From a checkpoint of a small mixture-of-experts model trained on Wikipedia: vocabulary 8192, 553M tokens.
Below are experts of layer 7 (counted from 0) of a mixture-of-experts language model. Rows are named router (the router's row for the expert), gate (a neuron's input weights, with its number), up (a neuron's input weights, with its number) and show model dimensions 0-127. Each number is 128 + 24 x the weight over its row's rms, rounded and kept within 0 to 255. Numbers have three digits each.
After each expert's rows: "gets" lists some tokens that make up at least twice as much of what it gets as of all text; "mostly gets" lists some tokens that are sent to it at least half of the time. This comes from a sample of Wikipedia text that the model never trained on. Tokens count by the router's weight.

# expert 56
router:109121109124136133168130147120169132161113130117146104110131157146138173116116165104118104070121123146093114150079104084167109120150089168101174131125146126133088135098129081152111141128109128152128117133127156081100113131125141151104184086155125143123133110109132128160121134137081143151114096128136126111102134128131101090155132153160174155108155148111149113132156143148102174089136
gate0:117141121143128091129134167121188173131135106125124134127141148133083124133148084095157120125111152111062100121114129117104122117176110146107143137128112108129126115106160103132155123120138138176092147141142106122141085082087134119090206105127118136133130144092145129157144133150098093156118109147130140107099124137141150094124178149160139170133096133151143096113084108159142129123127
up0:143115114132123100140150110149113132168133091121141147159095152133178170101160111088153132166128129117153092129129171142116122096114136138180122151159126109112150068109099153143126072165123126131132090116126146139117153116162155137121088119147156134117127108126137143115150092119117131125139160110138148129087136117144105122110090106086163150124134196145151158143145118138141061123123
gets: " was", " is", " he", " He", " and", " It"
mostly gets: " It", " They", " consists", "This", "It", " There"

# expert 57
router:112110110116168144145160106136103142155137114119169106129142145108120154153110117128107093089140142157124090130119112087096147129135133100097163132180179122140132137098112127147132088126150115152182121102095145088134195112111132115088159080176156155116163158124115107122132151133153169126164160149129124132111137167111106138137129124155143162107120129111147124159115154124149175123119
gate0:141090129121140152151153103125103121119124159119149142102098112149120118132083129092115121148122107115115126096079113103089099145131145091162153121147146123153123112122080163116121137166156156151114094106119130101181138096095136146111139093158128129145141096092113142108135170091122110137131083161138098098137124168160178139108104118142171103142117130147086089111100089146139128150160
up0:139139112128153127085139102146124125102176141110116145166132128115110101131119151070116095078140107153135089098108102126150129078110155140124139090161106137113097105162126134134095125103134141144140134102117122108128135138087104133173105131146117124169117148129157144133163155182202116117133091149116115146140146149138147164173145112130090085091108109122116091171108117131121121136132
gets: " ", ".", " (", ",", ":", "0"
mostly gets: " Coordinates", " −", " Density", "′", "approximately", " Elevation"

# expert 1
router:147115108153139162176135101118147135149106140106161091142165123161138173187096109141119121074156120142115106148102103098097138120143076116104164121144155149108127130115126077117136081128151131171135105124113125114097133115118109126124142114177115163120123141156088093131091117137105136139128085120130117092122128133155142159134121140138133128092125127125162111183158175136088136124091
gate0:150121113182112123106125120148126085127134134171108148113155168113160165114153128150126123054143126115135122155098093079096133109103147140128163159167108111105118090150136124168077182130126125175149118120163147125135109113084098099141103136132121124145105120135124159124123129163142158150132071111128149100145094158143116112145145117150128168131127126132124163117123139143166113143092
up0:147132165168112113126121161131150110135123110163136119150147148101144077083121122159158130109146128096157079122086124131148179120108120134183152142126127160073131126136132143137109110131093115131090117128141155134122123114124139163148168138157160139158144091142106142118067140130090163138126104123126136097159070171135129146133125138137109108112135098078102150157150151139113154133090
gets: ",", "\n", "),", ";", "\",", " but"
mostly gets: "\",", " These", "),", " occurred", " Each", ","

# expert 55
router:150096098125147139131180131111152087112154166136122137087107131120120155157091103116116115101114128154134086112123110123106132116148115150071161106126154177124124163099103108152106175143140130123167067114120125111120172096107136119089131089116116128092150116172109138171132112103106147137130127115123134128150149126132114076138081128169129126123137118092145101131092180121111114147126
gate0:163173095132091138116135165121155106142105169151141100136082105150121151111113139124105117116120138147124089100133138098105192130150124099105111100136124110117089138092128122094154145089148104139156126112119158136132135150160093143066121137070129146129128126137093144106114086137119146150133150124142134155124087130126166155076094132151142126128174088107129105129116161150096119108152
up0:136115105099162141108095130134122151152130104116114186125125137115151120166066122086114143136157134111146089095147133152173128117156113101132146109064077141120154157125094131112116128089143149102137115159105078145083132138123108120121146133150152142148151165158121101120125125146126153163152132128139126175149144151116127117139117092158126141147134144144143069079147169110158119120133
gets: " ", " Synonyms", " order", " both", " Starring", " Education"
mostly gets: " Starring", " Synonyms", " Produced", " Spouse", " Cinematography"

# expert 47
router:146127132141186132165119152134145133130142144129210122128124134110163136159099094128104117119167164118124095136118091076144138116127141093122131078156126148121101145098110097111141142134129122133130116112148115109081160149148075128099121097137118155113124161150141129152135129144113113119157150131098129125105124162096087101107098102148111134080120133121132143179158182122106176119103
gate0:122103113116129131173131115150066129146146088117119129088137165102076128150165117144107120121140168110113166133122117092150152068134098090136127122174126129125129123163143121095101129155112136112151133117128110133127145103158114106147143138141104077104084118157126115151117144101117098087132145122131171174131158136124108150095134116186096160103154134110136138177099149131094136143108
up0:136134134125121101134139147127118111082151098123102188125175171136126134132123144119140100088172123123111149085127127138183139116130094095129127090128197091108107160127145128136124128110138084118126110125136137141131173126131097186167148144099191140133172105123162135092137124157098123114152165118162145143106120102126152122109129134125114117104132163141126122114170114125174141142146
gets: "4", "0", "5", "6", "7", "8"
mostly gets: " century", " pm", " ago", "present", " Olympics", "gastropod"

# expert 8
router:108097114114148144165159146112163085104114134111129083124130138131119159101104115104110102125139184127128096131118132105130146110142126126160170145155161126119092181100105083153116156113104149138123111094134106081133135134147119140107125088129128138113101120102123156134098121161130143155187125147084144130116145165121075081135137150161154170121106114109147098133171148120134142090100
gate0:123111137136150160129126142130129080079082172136103109108134145126121105148080126116127124110139147117147116149118157130131100141100161081137142147115175159136118163125138117119117157115143102121133089124097121083121139121094076165126094117086127145111131106118110112125112119135163122079109144166130141154158083096157158168132121130117137119167096127177117105140137105196092149137142
up0:148100128112150129110132169137126134084086144154140078106140116102140130153147120115103139126151166159127149142104154147157146169133174078137132134108163122126085140123101094114131109117109094119138129133141153124120113107096128152134128150113147085089147144064108181129130117105151127161150106189090145119108148089160159116106161123144153134137093106163114135115131128158104164103133
gets: "ed", "ing", "d", " made", " won", " used"
mostly gets: " moved", " returned", " took", " reached", " changed", " opened"

# expert 23
router:155045074141124177151125123156156109110131165135132107115136144097142162164087132158136108125102166150089099142097091112127160089132138118102131123130169131134115156119094133126117128134123164144133088110137139131105141104127082153114167097172138155097114144131109148143147119134115133146149103164094121106104148140129130098155107124152132151096137126117141127174116162114079130158131
gate0:115128099159142174118114119105125161111117130135117101165066105148133115154124128138126123122162133149115113118152149101150167130160121093093182123111135103132169126161127129115142082150115143119137096155112133123116129136058123128105128112137122085122136117111077067148099082098161124135124091115112121116116182133142127162142146103120172111105121101129152123114102160074138140137147
up0:121083085138123145143093098092126122118076148108091142131096087126158160152114149145133135165163142126114089140122139140167125110082121156115153160125145100111132148181147135126120139124126145108196112091127154131124122161129125112128157141163148117161132126164119086110105093109159112176149135114131097133151151152163183114111110092110157127120104113149133105156149150137127141130157
gets: " the", " The", "The", "–", " a", " south"
mostly gets: " The", "The", " corner"

# expert 5
router:158098128147141169182152178144163113139130187126137144153128152139135128160122141121093132117122146131107071124081131110133191131149103136091110095167145151128122134119113144165147148144115137128138136127120112116144130105102122140148164102134178148082127153126139158165133147107127132137175131127132153116106182137152107124170087133134138166106124141091146145133113138142106173168134
gate0:151129117137144153150112147143118099152140140155108124108122158181107139164142107099087081111168171136111122122117161135142144173129090149093165156144122114095148176116104162131114123129141142142139116152123161105141095118103114139121133127151160137115108156139108146158131117115135113089175096085122100074113162136093160155111143107118134167144109136116134109106111092168106150174102
up0:171148131108164110132106109168128138153101170135161127124088114140155150144155131145143095134129117103122112109073139142120144152100149134150103161180097142100122155105106108163163095136144129165140132143127116185162121120094113123157126119163158145137130117150101111157119158137129143109186104108121112095138164164142153090137112108137156110110134172125135141119096095160144131150078
gets: " the", " new", " his", " this", " their", " other"
mostly gets: " small", " large", " these", " new", " significant", " young"

# expert 6
router:129079079103156139127131139139155108130087174081132107114144157114119178152092110139099093149115155131128107150116116100154152113137132086096104082170134147130098133094093117148118139185175125137166118130144156099116142131141112125110149108138135126105119153098138116143165162139098124169121111164084119136110138138145103109154098111150087135122121129099093114137136143101109126125079
gate0:117126120164114112170111159178129123155107160117163128094121190151145130116078146132146139104165127122101115146137084162117085090072127111101157123140097100126124089114115124091151151092145130130143138129121115169127145078130086085165113105126102125145116120102123122096175169147146159154165135097107133124122117107123102135159081131126120145155149123136127111121115151145132100126126
up0:127110097144109122167147172101108148098148164129144139151168106128151126122137101148117102114146113127153145122137103142098128137156152090092089167083124100154118185125131108135152138122098102125119128159158094169128132110090135129147141169117132152124106138101128139088115091150115189135097127141123110122118115127102141121095127132127098167146130070089138131165090151164084130162111
gets: " of", ",", ":", " in", " |", " the"
mostly gets: " ancient", " traditional", " Mount", " central", "century", " northern"

# expert 41
router:151119089165127135152152125087152104159104123101153119104153124171116145106087137152141091087130164176078093125097086113158131103156076144152183156151155141116086138099147105149131085126099130123149121133136107057114147139141098122128144112157142164094118134119134129158119130158117138132153112145101150107127161136130112126159113150151139155088116141126126122131138149131104147135149
gate0:124125104144137185135164111117107130193143112139118159102138129165071126118099145143147147109097136175113085133098081128170111146144131136191137164136108124118140121121135139125099107170116143154147118076130135086108127111092135122144130091142144151149119130129108119111110133148130122143158137130085127125091191106135149166121088120135141124105116148107147161092141103120160157138140
up0:136095145085138138143119124152147130109131187118095078142130141121138142149134164102091136136147124114145159111129127131142140132071146147111101085117102154121120124151104140088169164094169121131137136144171186155129127120148163125103105154091124122108142118145102157120090120093140106105142116082141157159168084140106102132134127102129108167163159122154118137137150146105143085134160
gets: " to", " was", " be", " is", "ly", " were"
mostly gets: " never", " could", " must", " already", " have", " not"

# expert 31
router:130099085126127156194136109104180113133111148095155086121130138136101153142134113134115125123125136131162110124110119112143154147138120108148186096174145123118101157123094078161124106153130130131165110114139119089127126134129136128119128108138126125140123105103107114107114111152128131145179089118092111111112155175144107122165109162160138172155107109126148068138131148144126154099060
gate0:080129130138108135171104144102092115163151137089127163131110138124119161129129155131106111118141131127121125161147112163146130100129101100174144098136116147081066162133107124165138150180159126114094132088145086071134118147142135149167132109104147123107152098113115136138120093132121129137161133116165117113166126157148080154140139118110117149156118139085111101184138144127104159133107
up0:105157092168093121133113154167107134095118151133105128110155123091046144139127121108103140118079135111129146124110106158151100101117086131113121106104116163164102092160129115116162163137116116152133154124070106117167115152141131127093158134127112075109162098071113147126116101123147154150136106130149170148098137160164142121153122142124111136125123106164140150160110140131125121135116
gets: " of", " with", " by", " for", " to", ","
mostly gets: " because", " where", " using", " include", " against", " includes"

# expert 25
router:097118139129145135116127165110146084113100125111154094116150118112124141145109096111135109140140136116148048146118099113082120115149099119073113113164176154155131155108127125145131118144130133118134111112095135092091205115149126157068134086123157151128126149129143154163135139137138161141136112140121106130116130130163143093132094156160113160088084115097113146148137170116128134120122
gate0:133105134104158145103120101136122138097132127116097098125133125127172149094163112177094138110137092090153095149122120123140092143121126076153137110152154184166137152098142147134079147128169136179148109148130128147137125073111159159124139133096111142102131126153136144140141137096117159167125139143138124112111117167157152084118159151132129162134144146120106129120106050137107115153123
up0:105162125113110140188134120123157118135108081172157109129125178088121112121150151074147120096115052097088140150116113123132115153098141095148143188080130131111100130106134093105152106159139141141128148159110112127137133151149096154165131143128131145156140138122127152120175151139167109105146151115120095120154121120132102129133114148159115147106128113127115134127134159094093132135175
gets: "9", "0", " ", "1", "–", "8"
mostly gets: " July", " April", " January", " February", " September", " November"

# expert 39
router:137097077115132147150159128135129116154132155123156105155120115127133159145105139169091117100132144126126090148104103118150172159140117111094178089169159135125100157104092121130096114137144131127141130126124121120110150107131135144122147112130144142108103152136118143157121117146134179168177159142115167117089144173166100155142117134178113116096077175122152120157157167090101138131140
gate0:119162121104111131152153137101138132101106117110120127184125134125122152114129124160163108122161130113138163129114091168158141146147139140127158116140135149126110151122097100086140105152122077112137133123149108120123168119150183110190147115148158172129099177121152114089152138100122154094112115126136125140101126108154092139191073141119130136108132115129186134134083173116117122136127
up0:127117145114104157085141112108161138132135134104115145085151115102117132148162154137160167117125153157110127173095115130151170170117103151080123150158138143134080116175119133138103119128101094133140182107113118092126103137134103119169114103099097155135158139138138147126130147118160185125165135095139167090130161145152120117163135105102148129154125138151169101091116164109130100141136
gets: "5", "4", "6", "3", " in", "8"
mostly gets: " bass", " engineering", " well", " Bachelor", "electric", " convicted"

# expert 17
router:153104104139166151175164139122161130162114174104138144145141151146159133140116143117103115096104130160076070102088143077107157122153081114078121112115165146144107122114107117160128124141136148162134138107086111085129118087143120147143162088135160130106130124124121124170115131138079134147135120158141155142128144138125128113157115102126150118087141161106115112161162142137106162113146
gate0:148139095131145142116149117146139104113101119130121106134156101121146100132161162124100056089100143099127079099119174130101116111163111169172112093138088136109105118108140124136135121123136134163147137123079124097109107093118140109172134109136130091109169124130108151119114145164132163132124098110162180145115150108141121116150128098124118095146078124162126154137115112115116183109167
up0:135145110116129131148129123128119132142144132145084126088134129089121104130158162121128142153101104100139121137124098117107095182121132159152147143162121187132153107111129135119163136118137112080087137155139123151117155124109118131119115162074141126089142149147129160153178129122090101147138130125149119106106081145142104141152134206133082169107146114131163155129150127185099149107154
gets: " the", " a", " The", "The", " an", " his"
mostly gets: "The", " The", " an", " His", " a", " Although"